config.toml
n_layer = 14
activation = "swiglu"
moe_layers = [0, 1, 2, 3, 4, 5, 6, 7, 8, 9, 10, 11, 12, 13]
routed_scale = 4.0
lr_router = 0.00171
norm_place = "pre"
qk_norm = true
attn_scale = 0.125
parallel_block = false
init_std_qkv = 0.0255
init_std_down = 0.0
lr = 0.00323
Below are experts of layer 5 (counted from 0) of a mixture-of-experts language model. Rows are named router (the router's row for the expert), gate (a neuron's input weights, with its number), up (a neuron's input weights, with its number), down (a neuron's output weights, with its number) and show model dimensions 128-255. Each number is 200 + 30 x the weight over its row's rms, rounded and kept within 0 to 999.
After each expert's rows: a language model's description of what the expert responds to; "comes after" lists some tokens at least twice as common just before its tokens as in all text. This comes from a sample of Wikipedia text that the model never trained on. Tokens count by the router's weight.

# expert 1
router,199,231,217,230,212,179,188,192,224,212,224,212,139,208,221,255,180,182,222,174,195,224,176,269,173,198,183,192,225,214,160,187,171,254,215,210,169,162,190,152,215,192,165,213,242,224,192,174,232,194,235,186,230,230,198,187,177,191,162,213,183,188,219,230,181,229,158,178,152,200,146,189,193,207,186,175,170,229,213,146,148,166,194,212,179,197,223,258,185,166,155,204,169,183,175,193,175,165,171,206,167,197,194,196,223,216,179,182,100,193,161,169,216,223,223,221,266,168,149,179,226,170,224,211,230,228,169,228
gate0,163,238,204,188,195,179,225,170,269,215,182,198,199,208,186,234,197,233,185,185,179,237,187,230,143,190,212,249,141,231,242,230,175,224,157,165,197,170,137,159,196,188,204,189,234,173,213,272,173,171,262,237,253,209,195,184,214,212,168,219,192,195,212,161,170,203,208,154,229,137,231,167,236,158,217,210,197,179,192,238,145,182,218,198,200,172,195,212,200,204,158,181,198,168,205,234,253,163,195,178,145,216,263,193,205,219,193,201,175,232,212,202,167,185,194,199,225,212,189,198,202,160,211,201,219,252,232,156
up0,201,226,232,189,212,228,247,210,242,201,184,168,206,234,198,161,212,215,223,156,176,268,238,146,101,210,207,168,196,201,214,213,171,228,166,180,192,209,199,222,209,129,258,129,217,173,170,217,186,153,164,190,203,208,192,192,156,242,161,203,184,192,193,210,222,206,224,216,247,170,195,200,240,179,236,195,260,176,215,195,171,183,229,198,200,220,233,167,219,184,195,221,165,200,197,139,243,185,221,198,151,195,270,200,225,188,189,184,224,161,136,179,217,196,203,190,248,208,258,157,187,139,190,165,221,184,172,159
down0,249,181,142,181,227,251,250,149,223,226,181,223,138,198,249,145,155,178,175,192,193,184,202,185,173,178,204,171,192,212,197,193,162,202,177,189,156,202,220,165,179,154,206,181,209,252,195,221,211,228,225,199,175,188,163,209,188,198,172,163,172,114,131,214,176,192,196,153,264,158,221,173,189,198,253,158,221,176,179,194,228,203,203,226,219,183,173,215,228,152,220,190,209,197,178,219,169,222,205,224,169,212,183,208,202,199,190,174,220,190,239,191,180,197,216,234,178,212,243,222,189,211,233,186,173,214,223,193
gate1,193,194,184,253,205,219,205,190,279,210,212,175,217,298,267,210,239,181,203,218,242,171,179,209,149,233,217,213,207,248,218,260,234,150,213,204,203,202,141,157,248,165,232,183,193,199,184,195,208,168,257,179,203,248,198,243,249,227,173,192,220,233,197,185,163,212,142,179,189,195,242,253,194,193,239,205,214,161,197,187,208,229,185,191,251,175,229,182,240,218,220,180,153,159,180,183,190,195,160,217,232,146,233,185,200,221,188,218,182,211,191,214,183,227,230,191,203,176,191,194,220,147,175,199,187,210,192,223
up1,195,198,192,315,182,223,193,193,238,225,222,190,204,237,268,196,245,182,187,197,200,135,195,228,161,209,232,188,251,246,202,242,216,162,225,197,234,179,166,179,225,148,206,200,193,214,196,161,201,171,252,179,212,288,216,222,235,184,197,212,207,229,198,177,153,199,144,200,177,197,223,242,213,205,227,205,238,144,193,175,214,227,195,203,225,198,209,198,262,237,210,222,133,148,218,132,221,216,176,216,200,176,240,195,187,222,180,212,197,188,188,200,170,232,219,194,202,182,178,194,217,163,138,169,202,185,189,203
down1,239,229,236,198,213,188,197,168,240,200,247,167,216,229,172,145,178,215,236,195,250,199,195,267,197,202,194,189,190,187,247,200,236,236,202,215,162,217,148,175,177,225,196,161,197,177,201,223,142,239,229,220,211,190,218,181,191,191,199,228,135,190,231,228,205,183,213,142,225,222,250,249,198,163,211,203,171,210,219,202,163,190,218,228,198,208,192,169,167,183,193,228,176,238,218,192,227,190,193,238,268,205,165,177,177,226,205,126,206,203,224,258,175,192,259,191,212,139,175,190,185,225,202,218,234,232,180,168
Paragraph breaks and newlines before list items or tables, and standard heading words after ==, such as History, See also, Early life.
comes after: ".", "==", "|", "===", "=", "== "

# expert 5
router,215,187,212,206,232,211,175,215,242,229,224,210,157,185,185,211,197,237,187,226,186,201,178,147,178,158,142,207,151,264,178,221,177,227,163,203,188,196,229,169,157,202,176,173,265,219,188,202,211,230,195,272,226,190,217,140,151,189,204,183,204,201,182,175,229,205,223,157,181,254,182,180,189,181,155,189,136,141,216,198,164,192,252,190,225,235,172,191,157,225,174,181,186,198,235,261,226,207,186,174,201,193,214,216,236,177,223,177,261,167,210,207,234,124,190,131,171,262,209,180,226,203,198,191,199,221,136,161
gate0,188,181,195,171,241,153,198,199,211,192,186,209,245,230,209,217,193,128,224,210,184,207,196,246,205,205,189,189,150,200,252,173,230,250,220,223,208,259,185,210,207,209,220,222,208,198,196,221,210,138,126,206,247,210,198,203,232,173,172,235,203,233,206,246,198,132,187,154,152,252,210,191,246,181,186,140,170,207,217,195,159,202,237,206,226,220,216,269,194,182,263,170,196,232,254,163,174,221,160,201,194,230,170,213,167,161,191,168,194,206,182,181,217,210,177,183,248,188,210,153,211,234,190,211,236,196,142,238
up0,225,221,196,168,204,177,184,168,203,229,192,216,196,237,205,245,186,148,231,230,202,203,208,237,266,200,188,205,190,177,195,204,223,229,225,266,175,246,178,199,216,199,240,219,217,177,210,189,201,177,150,201,253,199,181,174,219,126,178,231,199,204,200,222,176,174,165,171,151,260,176,207,247,169,172,130,222,227,214,188,178,207,215,216,209,225,235,268,184,197,239,197,166,226,248,195,188,217,235,242,191,255,202,236,147,148,216,197,207,217,204,176,230,183,188,178,230,164,202,164,191,213,164,241,215,181,119,203
down0,201,227,185,219,234,166,177,143,215,267,140,194,178,193,185,225,233,289,192,237,160,174,130,195,203,221,232,176,209,184,196,171,260,184,179,254,208,262,205,161,222,197,217,193,186,243,208,195,209,163,262,207,186,223,181,192,230,183,195,175,172,249,248,225,249,216,196,249,211,246,175,188,216,204,177,203,169,238,184,222,203,222,178,137,235,170,190,196,165,194,187,192,207,184,176,224,209,189,226,214,153,205,229,244,195,206,162,207,216,198,187,227,216,259,251,214,193,178,139,161,144,209,172,121,197,191,203,166
gate1,173,236,187,137,249,192,145,227,154,198,178,170,223,244,226,204,194,192,147,168,212,230,195,208,196,205,206,178,169,212,215,189,227,231,139,150,263,227,163,179,251,174,193,180,215,247,251,128,185,185,187,154,189,195,144,196,131,204,205,162,114,222,241,189,178,188,168,217,181,239,168,192,203,231,255,205,136,236,191,177,235,192,217,197,234,229,188,178,208,218,154,160,192,249,189,250,185,132,205,191,178,214,170,147,206,226,186,233,219,227,172,174,152,222,182,190,197,192,191,259,198,166,173,164,213,235,248,204
up1,194,210,219,165,217,155,210,211,226,177,188,217,241,202,238,183,227,202,235,219,219,223,185,172,245,145,177,217,197,234,230,203,158,217,203,187,230,192,207,176,166,186,166,181,167,187,214,221,253,145,205,221,227,188,233,244,157,162,166,185,189,225,251,190,189,225,152,191,168,160,236,181,199,211,168,159,188,232,200,194,243,239,208,228,199,234,199,146,179,216,177,184,196,242,124,219,141,137,232,199,188,227,206,223,254,134,169,210,220,185,195,187,245,200,208,202,198,250,162,255,200,178,169,167,193,180,230,155
down1,156,217,140,203,175,182,163,202,150,191,182,213,231,230,204,183,196,183,216,232,139,138,196,184,170,207,189,190,166,160,203,204,168,236,216,193,212,145,183,246,185,184,200,226,190,205,244,243,198,187,164,218,209,161,231,221,224,231,152,230,249,233,203,146,202,237,133,190,196,185,179,180,201,193,214,213,188,186,192,144,179,216,213,175,234,205,172,225,182,158,186,173,178,191,210,154,134,190,234,186,195,160,198,229,263,232,221,164,226,238,236,192,206,226,137,141,223,186,201,180,207,223,234,237,222,154,225,217
Ordinary technical or descriptive nouns and verbs after "the" or "a" in expository prose, such as test, construction, competition, system, appearance.
comes after: "the ", "a ", "The ", "be ", "is ", "are "

# expert 12
router,210,178,210,197,203,204,223,236,198,147,176,229,210,201,199,241,233,243,211,200,154,207,197,191,203,231,184,177,216,207,239,154,235,212,216,200,221,206,251,211,254,253,200,223,179,155,201,221,241,222,182,161,157,213,172,205,160,237,212,189,247,206,222,247,265,178,204,242,244,183,206,152,176,161,204,239,194,198,164,212,230,208,197,128,165,167,201,166,191,238,185,212,223,142,216,175,219,197,241,159,252,155,215,206,224,224,169,122,268,170,235,217,181,177,121,141,247,232,221,183,185,135,203,199,195,117,217,175
gate0,178,209,197,145,153,247,161,143,235,216,211,256,251,180,171,170,136,192,241,265,217,243,213,132,191,194,224,175,170,201,237,196,252,209,172,251,184,208,221,142,135,191,203,248,186,219,184,182,182,222,216,233,213,183,219,139,181,246,202,231,287,227,194,217,203,234,189,226,219,229,179,203,227,151,179,168,169,176,201,229,191,262,193,187,200,236,239,196,192,219,145,178,177,182,136,157,162,127,215,221,186,186,216,210,185,233,233,98,197,157,186,182,214,193,197,211,195,205,225,235,197,214,230,229,229,228,226,202
up0,222,220,175,186,169,185,116,197,240,265,240,208,226,214,142,162,160,216,188,242,206,269,219,176,177,216,197,199,197,161,239,186,201,173,202,243,188,143,151,170,146,211,196,248,167,201,210,164,184,226,234,163,205,193,208,176,204,221,151,164,260,203,249,207,195,210,189,153,247,205,156,204,169,212,150,195,150,214,195,183,180,220,225,186,191,191,210,230,211,227,198,162,186,201,145,235,238,157,163,167,196,177,221,199,208,210,222,162,216,143,224,234,224,209,184,195,217,193,246,223,193,229,219,200,206,203,167,244
down0,155,181,184,201,232,212,188,178,205,206,201,189,166,230,224,156,200,136,216,189,203,240,209,167,185,200,136,200,195,207,197,211,234,154,217,174,216,205,201,218,204,244,218,203,137,219,225,192,211,192,144,214,191,187,194,231,183,189,207,218,247,210,260,195,189,206,195,252,195,215,212,191,231,173,129,210,186,232,161,162,184,236,239,176,199,179,172,201,174,199,186,164,212,191,255,137,235,240,172,239,211,171,168,154,222,195,245,177,192,210,183,184,203,176,219,205,200,235,190,177,192,170,210,224,186,247,150,227
gate1,146,182,201,189,196,222,226,202,188,234,237,248,243,165,176,167,201,215,216,251,215,244,149,183,221,236,169,169,198,201,218,216,209,195,213,226,235,174,182,223,182,208,219,171,220,181,178,237,246,176,205,183,246,208,197,225,202,202,180,279,218,183,203,193,213,168,180,188,185,160,188,201,170,264,171,207,192,180,165,239,109,183,244,196,210,139,188,222,260,172,154,196,225,158,228,177,208,164,220,117,167,213,216,219,168,221,253,210,224,210,156,207,221,217,222,144,213,235,220,245,207,155,180,181,203,230,181,203
up1,154,162,217,226,241,188,212,188,195,227,205,277,252,166,221,191,215,229,212,254,147,217,166,161,194,267,157,202,211,178,153,190,207,159,203,222,208,177,168,236,196,222,206,210,167,133,200,191,203,195,192,183,234,195,159,246,197,195,188,233,218,207,158,194,253,209,200,159,165,180,189,177,176,269,175,170,184,166,140,243,161,186,255,205,230,152,183,187,202,197,196,177,180,222,200,224,190,211,234,167,185,220,198,190,193,199,245,141,184,198,189,222,217,205,176,175,202,184,242,215,180,198,193,189,250,250,167,170
down1,173,243,228,227,191,139,192,251,231,174,175,222,204,195,290,174,225,152,180,230,162,202,165,192,164,155,215,236,180,245,191,205,173,207,206,180,191,176,207,241,244,208,196,155,244,195,169,225,199,206,214,178,189,225,188,145,200,247,247,180,222,239,193,215,209,186,227,225,188,178,220,129,242,167,185,194,186,222,227,218,218,231,157,149,195,215,172,203,205,201,168,188,166,248,199,208,206,151,183,207,240,236,178,216,190,157,171,235,188,220,243,209,214,187,235,209,206,140,189,151,234,195,236,176,183,192,180,188
Relative and subordinating words starting clauses, such as which, that, who, when, until, and subject pronouns after commas.
comes after: ", ", ". ", "that ", "which ", "and ", "to "

# expert 7
router,239,166,188,206,217,198,220,194,219,182,234,194,203,169,206,195,173,179,185,221,267,190,199,243,199,163,259,234,193,166,143,207,228,199,213,223,211,180,220,192,214,180,187,172,168,201,180,223,196,162,182,164,154,229,173,198,180,140,212,180,142,198,223,168,182,225,183,193,160,160,159,178,215,249,213,230,226,232,191,176,237,172,239,193,185,218,259,212,207,173,221,229,205,178,165,197,216,261,214,185,130,223,209,206,195,166,216,217,228,228,216,218,212,246,245,219,187,177,186,223,179,170,183,231,231,193,163,216
gate0,171,181,206,165,230,188,206,208,200,255,177,210,146,168,175,191,240,208,129,185,239,160,210,192,169,159,233,216,229,234,206,278,162,185,197,293,170,180,161,156,204,270,174,212,249,213,180,147,132,176,184,227,257,173,161,151,199,176,228,174,173,267,199,221,156,182,207,221,185,217,160,172,193,212,239,209,267,210,196,203,167,177,218,189,178,182,190,198,171,181,216,214,209,254,152,225,171,180,206,174,209,229,179,158,167,207,203,223,158,247,232,172,224,221,226,243,177,234,232,220,201,238,185,227,145,236,189,173
up0,209,185,202,165,244,182,193,208,226,235,158,182,233,182,197,194,152,188,189,171,250,190,206,204,164,189,203,182,204,207,194,279,212,196,222,248,155,222,226,173,170,217,179,244,221,212,198,181,148,139,222,244,234,197,199,180,194,225,208,154,196,228,195,186,191,171,232,229,209,223,169,196,172,205,198,213,281,197,183,222,179,193,179,246,201,182,166,223,150,172,267,239,221,192,155,175,171,211,201,191,200,223,183,147,231,247,201,226,171,255,200,185,233,166,246,225,201,245,220,197,183,213,195,227,168,236,185,247
down0,231,262,200,220,187,217,211,247,211,152,154,137,234,198,233,163,172,161,237,215,232,176,203,212,250,212,213,164,233,180,214,187,199,214,233,207,192,192,194,174,186,176,192,190,164,186,225,236,221,172,247,206,198,274,247,167,178,188,211,162,220,195,214,207,189,185,193,191,203,174,192,196,194,193,203,215,255,177,165,241,232,200,175,227,206,194,199,202,203,161,242,220,252,160,175,190,249,162,200,187,151,196,185,220,217,176,225,210,223,211,206,221,225,235,188,201,221,221,183,206,203,219,180,124,201,197,197,233
gate1,188,146,221,197,237,184,218,224,167,211,175,175,225,166,189,223,226,211,177,201,227,199,205,206,169,199,209,162,172,193,248,202,185,211,247,213,178,211,215,142,210,202,230,190,165,227,188,190,178,236,189,151,176,206,225,169,122,187,157,238,148,134,195,192,179,166,181,236,143,199,242,182,207,168,182,131,192,205,238,273,217,208,238,199,203,202,226,178,170,199,243,234,210,139,225,146,224,156,149,202,209,199,235,180,224,203,168,160,215,269,185,218,213,189,176,179,131,174,177,249,289,212,230,161,180,138,228,228
up1,199,205,184,214,245,197,172,260,207,198,216,167,240,171,175,204,231,240,225,216,242,224,190,217,195,212,254,185,161,211,188,264,202,169,197,216,203,212,175,158,219,186,246,165,219,189,155,226,180,218,229,152,193,221,207,189,118,188,218,182,145,141,219,174,176,214,162,252,205,166,264,198,197,213,150,198,154,210,200,252,197,216,179,177,257,183,196,195,193,170,228,157,212,172,264,189,231,200,170,215,239,213,231,193,171,189,177,182,234,232,176,260,209,221,178,212,219,208,202,207,252,216,171,181,131,178,165,233
down1,236,231,205,235,191,181,199,227,147,216,244,147,241,212,155,204,234,163,156,241,197,189,197,242,217,196,170,224,212,188,246,253,185,174,209,212,245,207,256,244,228,169,216,177,201,202,216,228,133,214,163,234,215,171,200,228,143,182,225,205,190,206,259,218,227,180,181,170,233,195,239,203,225,226,223,198,185,207,178,203,252,213,213,196,195,195,247,203,258,245,219,176,216,180,241,224,210,212,149,213,232,161,145,164,231,261,241,204,193,179,169,204,232,203,231,257,209,195,210,160,173,208,197,192,143,209,168,220
Articles and quantity words that start a noun phrase after a verb or preposition, such as a, the, an, two, several, his.
comes after: "of ", "in ", "is ", "as ", "with ", "to "

# expert 2
router,205,226,214,179,205,201,179,265,172,219,201,187,261,173,165,184,165,236,210,186,147,190,224,161,227,200,213,220,183,201,200,235,184,160,212,162,226,205,199,245,202,184,289,212,220,237,179,165,208,215,204,184,210,200,183,151,186,166,235,206,207,197,243,245,211,152,221,225,175,184,186,218,255,197,221,201,187,182,222,264,237,236,238,223,190,209,222,202,246,268,200,196,230,260,179,192,224,160,195,170,177,208,231,178,170,183,263,206,188,203,232,240,235,199,241,230,193,213,181,174,169,181,216,208,183,216,242,197
gate0,237,223,216,252,223,210,197,212,176,194,234,246,190,167,164,161,164,232,236,203,213,182,210,251,235,125,199,239,211,207,213,185,182,211,193,198,260,201,201,166,212,221,271,183,181,189,229,162,188,231,215,202,199,220,177,186,243,180,173,145,252,186,216,221,261,200,214,177,206,186,174,207,189,149,182,190,210,168,262,165,171,226,175,202,222,179,222,233,178,155,196,204,215,149,204,169,165,169,149,234,197,210,146,174,207,221,177,253,191,280,140,167,202,179,244,177,178,253,206,246,256,190,211,199,175,185,220,259
up0,228,210,179,200,187,202,180,195,212,214,144,190,268,167,226,137,169,226,197,185,200,162,230,241,190,166,127,239,227,202,236,241,215,183,152,187,252,246,228,197,216,255,233,154,219,191,195,157,210,220,258,207,244,193,242,172,233,159,179,199,239,202,204,214,235,168,218,180,218,184,246,233,197,187,145,219,183,185,232,181,204,204,192,194,202,183,228,205,164,179,203,186,243,136,176,209,229,223,152,219,202,139,222,153,184,196,200,231,176,211,215,218,189,179,232,186,222,274,188,224,194,208,265,260,160,210,253,198
down0,294,215,182,190,184,182,185,242,183,238,184,230,199,182,219,217,254,175,176,125,189,210,198,206,198,193,198,175,209,226,235,183,259,179,215,200,194,145,191,190,247,199,205,185,163,251,176,207,135,156,186,216,206,178,271,244,245,168,213,238,221,214,171,185,203,188,187,202,181,233,236,170,230,193,224,181,160,204,207,182,191,227,197,204,266,199,155,180,148,197,191,201,197,216,165,230,199,200,206,204,136,254,208,267,202,202,196,193,235,194,197,177,177,214,222,163,259,226,149,224,150,220,188,246,224,215,172,206
gate1,210,152,208,172,210,203,163,197,219,189,218,227,149,215,212,192,193,186,225,150,239,246,148,177,190,239,235,239,214,190,251,232,172,182,186,220,147,257,218,203,215,145,175,214,212,179,201,148,180,275,209,219,247,189,215,212,137,206,218,164,213,184,202,198,187,212,187,208,265,208,215,198,179,230,206,198,199,231,186,186,209,171,227,131,227,206,192,192,257,177,182,244,161,278,214,226,143,214,213,191,169,234,249,203,215,222,174,185,191,255,177,224,216,148,173,265,253,179,267,189,197,215,238,209,157,195,220,166
up1,181,231,217,216,194,195,241,219,191,206,192,179,253,222,183,197,211,176,199,238,159,198,193,264,234,176,253,214,202,161,201,191,226,234,197,205,281,163,190,189,156,222,190,202,226,227,140,242,238,202,248,158,160,188,177,221,281,178,214,229,162,193,179,218,165,172,165,166,189,234,175,180,240,188,210,162,202,205,185,243,185,228,206,186,169,182,225,185,191,212,232,114,176,180,196,214,196,187,193,191,227,232,161,214,208,177,247,263,197,140,205,193,168,263,172,167,193,201,195,214,181,151,158,125,206,229,201,204
down1,212,223,228,188,227,232,203,215,190,228,200,248,265,218,236,222,220,206,232,210,249,176,244,236,219,225,243,200,181,232,246,227,181,136,202,184,236,173,157,227,164,221,183,177,190,156,196,232,154,224,189,191,173,192,191,225,228,161,190,207,222,171,248,254,173,155,188,185,182,206,217,169,214,180,197,143,211,165,252,176,189,173,155,136,223,185,176,171,221,195,183,187,176,171,200,198,185,198,197,222,242,230,224,217,211,208,220,171,167,176,212,192,186,178,189,177,198,207,188,159,197,186,191,190,205,211,251,192
Line-initial dash bullets, table pipes and decimal points in infobox fields, coordinates and census figures, like "- Country:", "13.00°N".
comes after: "\n", "′", "°", "″", "N ", "- "

# expert 15
router,206,181,181,175,211,167,217,186,195,233,225,148,169,207,162,199,206,193,209,189,206,188,195,217,163,210,147,239,205,208,166,197,226,235,208,138,220,221,170,192,175,194,233,235,194,227,203,257,135,185,168,209,142,189,249,209,216,264,230,247,164,247,215,171,223,171,190,237,151,204,164,286,187,181,216,186,217,209,231,223,193,190,249,222,172,219,216,258,205,145,209,182,181,225,170,187,218,184,210,233,216,171,174,218,199,186,167,148,219,180,258,155,153,157,211,249,192,217,228,216,203,181,247,210,173,210,170,165
gate0,153,192,233,189,211,197,211,195,170,209,218,253,191,192,194,213,171,215,231,175,179,187,164,198,192,194,200,173,173,211,161,221,245,163,201,220,171,243,144,151,236,182,132,161,202,187,151,224,224,153,184,201,218,198,235,187,197,158,197,186,232,199,150,189,234,212,167,228,177,234,193,143,231,214,184,243,240,178,224,268,183,165,177,159,190,256,229,151,179,195,216,203,169,209,227,234,225,226,197,206,177,197,176,202,240,209,230,206,164,194,154,205,177,201,166,138,201,253,231,177,230,175,257,231,210,225,124,216
up0,222,170,181,141,161,223,211,160,170,207,215,237,188,140,267,207,164,190,223,181,253,200,232,191,235,182,239,196,208,181,231,190,201,220,249,246,219,190,205,205,177,190,145,214,257,159,169,209,142,162,226,241,194,179,204,178,139,189,161,193,171,208,161,161,252,255,144,220,176,250,226,183,179,181,183,203,213,163,243,223,205,191,233,193,233,245,212,225,210,171,222,198,157,165,243,203,248,279,218,211,169,169,225,184,145,192,200,213,198,250,202,187,112,259,220,176,172,208,195,189,238,196,233,277,187,211,140,214
down0,264,184,157,211,187,220,216,197,237,186,242,172,244,180,222,227,213,259,240,197,180,159,163,177,200,253,135,221,165,226,219,184,180,202,215,229,216,271,229,164,231,226,208,218,179,238,195,208,177,188,213,207,176,192,183,157,165,172,162,198,194,253,153,259,184,186,244,235,207,188,196,228,173,176,184,221,202,249,221,216,270,160,171,239,190,175,160,211,197,174,188,187,187,230,232,158,201,190,192,183,184,187,244,139,194,208,207,201,217,191,182,195,261,260,197,221,162,230,181,196,169,187,176,208,202,168,181,215
gate1,218,231,208,206,224,211,203,219,235,216,197,211,224,206,189,198,162,185,221,223,187,235,159,232,192,176,161,224,136,202,212,202,154,163,240,243,172,206,184,256,242,240,165,189,174,205,185,187,158,238,207,259,167,236,232,189,243,198,163,204,229,193,203,206,201,206,133,175,174,210,226,206,185,215,169,172,195,187,214,241,208,243,214,178,174,168,142,191,197,252,172,224,163,245,179,215,175,178,278,237,269,220,222,206,182,171,137,202,219,226,200,211,230,170,172,197,204,186,225,276,193,185,183,152,170,218,163,219
up1,163,213,222,188,255,148,214,171,149,176,215,189,203,189,214,161,197,217,254,215,251,191,221,210,160,230,207,203,210,252,172,211,244,136,178,197,203,193,234,216,193,165,215,173,172,214,195,204,233,147,231,204,185,202,246,217,225,167,188,144,204,214,254,196,236,187,205,168,197,199,193,218,241,237,215,229,252,270,202,193,185,167,172,259,231,206,187,188,269,142,240,253,213,150,213,163,195,196,203,217,165,205,140,235,219,202,223,205,193,192,229,252,143,251,209,214,195,181,139,171,201,256,182,208,213,152,209,175
down1,176,254,226,228,264,163,150,219,140,203,130,164,153,201,246,217,134,208,221,83,291,191,217,268,134,222,214,183,178,204,206,209,193,225,211,250,177,213,167,158,194,190,204,201,197,184,159,197,183,186,236,193,196,202,208,189,253,216,173,174,197,213,222,210,254,178,170,214,209,193,252,185,188,212,217,208,191,191,188,166,158,233,182,150,217,234,144,181,171,187,181,210,199,174,197,201,192,200,201,214,164,197,211,245,203,210,232,176,183,214,211,183,219,213,152,205,244,208,165,200,192,161,185,211,212,194,226,175
"=" opening an article title or inside a math formula, kinship words like family and father, and taxonomy infobox fields such as Phylum.
comes after: "\n\n", "the ", "his ", "The ", "s ", ") "

# expert 8
router,257,166,209,198,179,211,136,221,168,203,204,168,216,202,202,157,216,225,199,230,185,217,237,157,211,215,288,186,215,118,241,229,220,201,221,162,179,239,223,212,203,206,241,209,210,194,218,207,240,154,224,187,212,185,286,193,172,143,207,243,249,159,233,183,188,210,209,194,219,191,216,148,151,162,120,207,184,192,159,210,261,229,184,198,188,169,220,220,243,213,191,183,236,172,171,174,237,153,180,186,210,122,215,219,246,205,230,232,178,189,194,168,211,252,249,167,230,209,245,223,197,212,222,208,214,232,228,163
gate0,234,205,214,200,246,196,199,214,220,171,213,210,180,160,211,189,253,212,282,215,195,209,166,148,224,241,178,213,164,159,271,238,214,203,216,139,173,211,191,212,235,215,193,217,235,179,232,234,259,180,211,202,145,210,167,200,236,205,191,157,213,178,206,221,212,180,175,193,165,183,167,210,210,170,225,219,297,197,234,217,220,162,194,182,200,196,210,216,205,180,211,186,224,181,154,183,208,181,125,154,178,202,192,225,192,283,231,245,171,241,221,254,191,247,215,235,169,186,191,168,212,161,219,191,148,178,226,183
up0,242,230,216,200,158,212,216,133,209,201,218,181,218,173,190,219,216,193,220,262,173,239,147,225,193,177,262,190,178,169,216,216,244,140,190,202,184,161,241,189,239,121,125,192,260,241,247,219,175,131,174,213,223,141,143,190,258,200,203,197,197,166,181,209,176,195,133,175,191,188,238,187,163,198,192,171,211,225,214,172,219,195,230,194,193,238,139,198,202,225,249,213,217,199,220,220,79,253,147,191,187,227,222,202,155,219,248,155,227,148,179,264,178,151,176,188,206,202,179,205,212,198,188,244,198,188,253,198
down0,164,242,179,195,218,188,179,282,134,223,186,184,196,144,182,212,197,224,190,139,197,166,205,225,126,207,211,234,215,181,192,196,126,216,172,261,154,225,166,208,194,199,197,242,256,180,229,181,172,199,164,275,190,193,212,220,127,242,198,171,217,259,276,207,223,175,170,205,171,198,201,168,218,206,223,179,211,204,169,166,223,206,190,230,190,167,223,175,205,200,212,257,169,218,167,215,239,172,224,226,170,247,242,226,163,177,161,199,197,201,168,224,202,174,186,171,152,188,181,199,221,156,222,196,195,235,164,168
gate1,228,239,163,162,208,138,243,194,263,215,235,166,160,187,193,235,219,222,153,179,216,211,256,226,233,186,244,172,232,152,182,233,150,196,224,211,179,235,188,211,207,205,183,199,228,220,166,231,235,272,199,252,218,143,228,176,249,220,211,195,172,110,192,130,216,142,227,216,169,241,170,150,166,191,259,230,227,199,232,215,227,227,233,205,255,224,133,208,171,217,218,178,235,175,200,218,191,211,154,179,198,222,201,213,161,224,174,217,178,178,180,206,206,183,201,187,228,187,233,212,215,193,214,221,211,227,243,198
up1,177,236,193,199,221,169,245,223,244,156,292,147,148,226,198,211,224,231,224,191,190,202,262,202,195,177,245,220,202,143,188,226,167,194,174,216,240,247,200,227,174,229,175,192,222,169,136,237,199,185,167,248,205,139,191,209,192,217,216,155,204,138,204,159,212,128,231,226,129,198,213,178,206,205,218,192,232,176,247,191,226,225,191,215,210,196,184,237,184,210,217,190,235,176,216,260,190,227,197,184,194,194,172,197,208,220,173,173,195,202,216,221,207,168,206,175,229,226,237,207,235,221,200,183,193,213,175,145
down1,214,257,211,175,229,227,226,240,168,200,182,178,165,149,166,251,224,223,209,198,211,241,165,222,221,202,244,200,214,226,215,209,204,220,188,249,151,187,197,165,232,211,253,157,261,210,210,191,166,224,241,221,145,179,222,219,226,189,161,155,201,211,235,194,260,176,194,204,220,189,230,188,200,225,210,250,225,205,194,202,247,224,187,171,168,173,184,147,205,208,257,232,197,233,197,227,201,162,207,164,207,212,187,249,279,196,220,201,201,248,171,229,140,202,209,218,207,155,231,176,210,172,172,218,234,193,210,195
Blank spaces between pipes in election and sports result tables, such as empty vote cells, plus scattered auxiliaries like "been", "was".
comes after: "| ", "; ", "ир", "—; ", "have ", "it "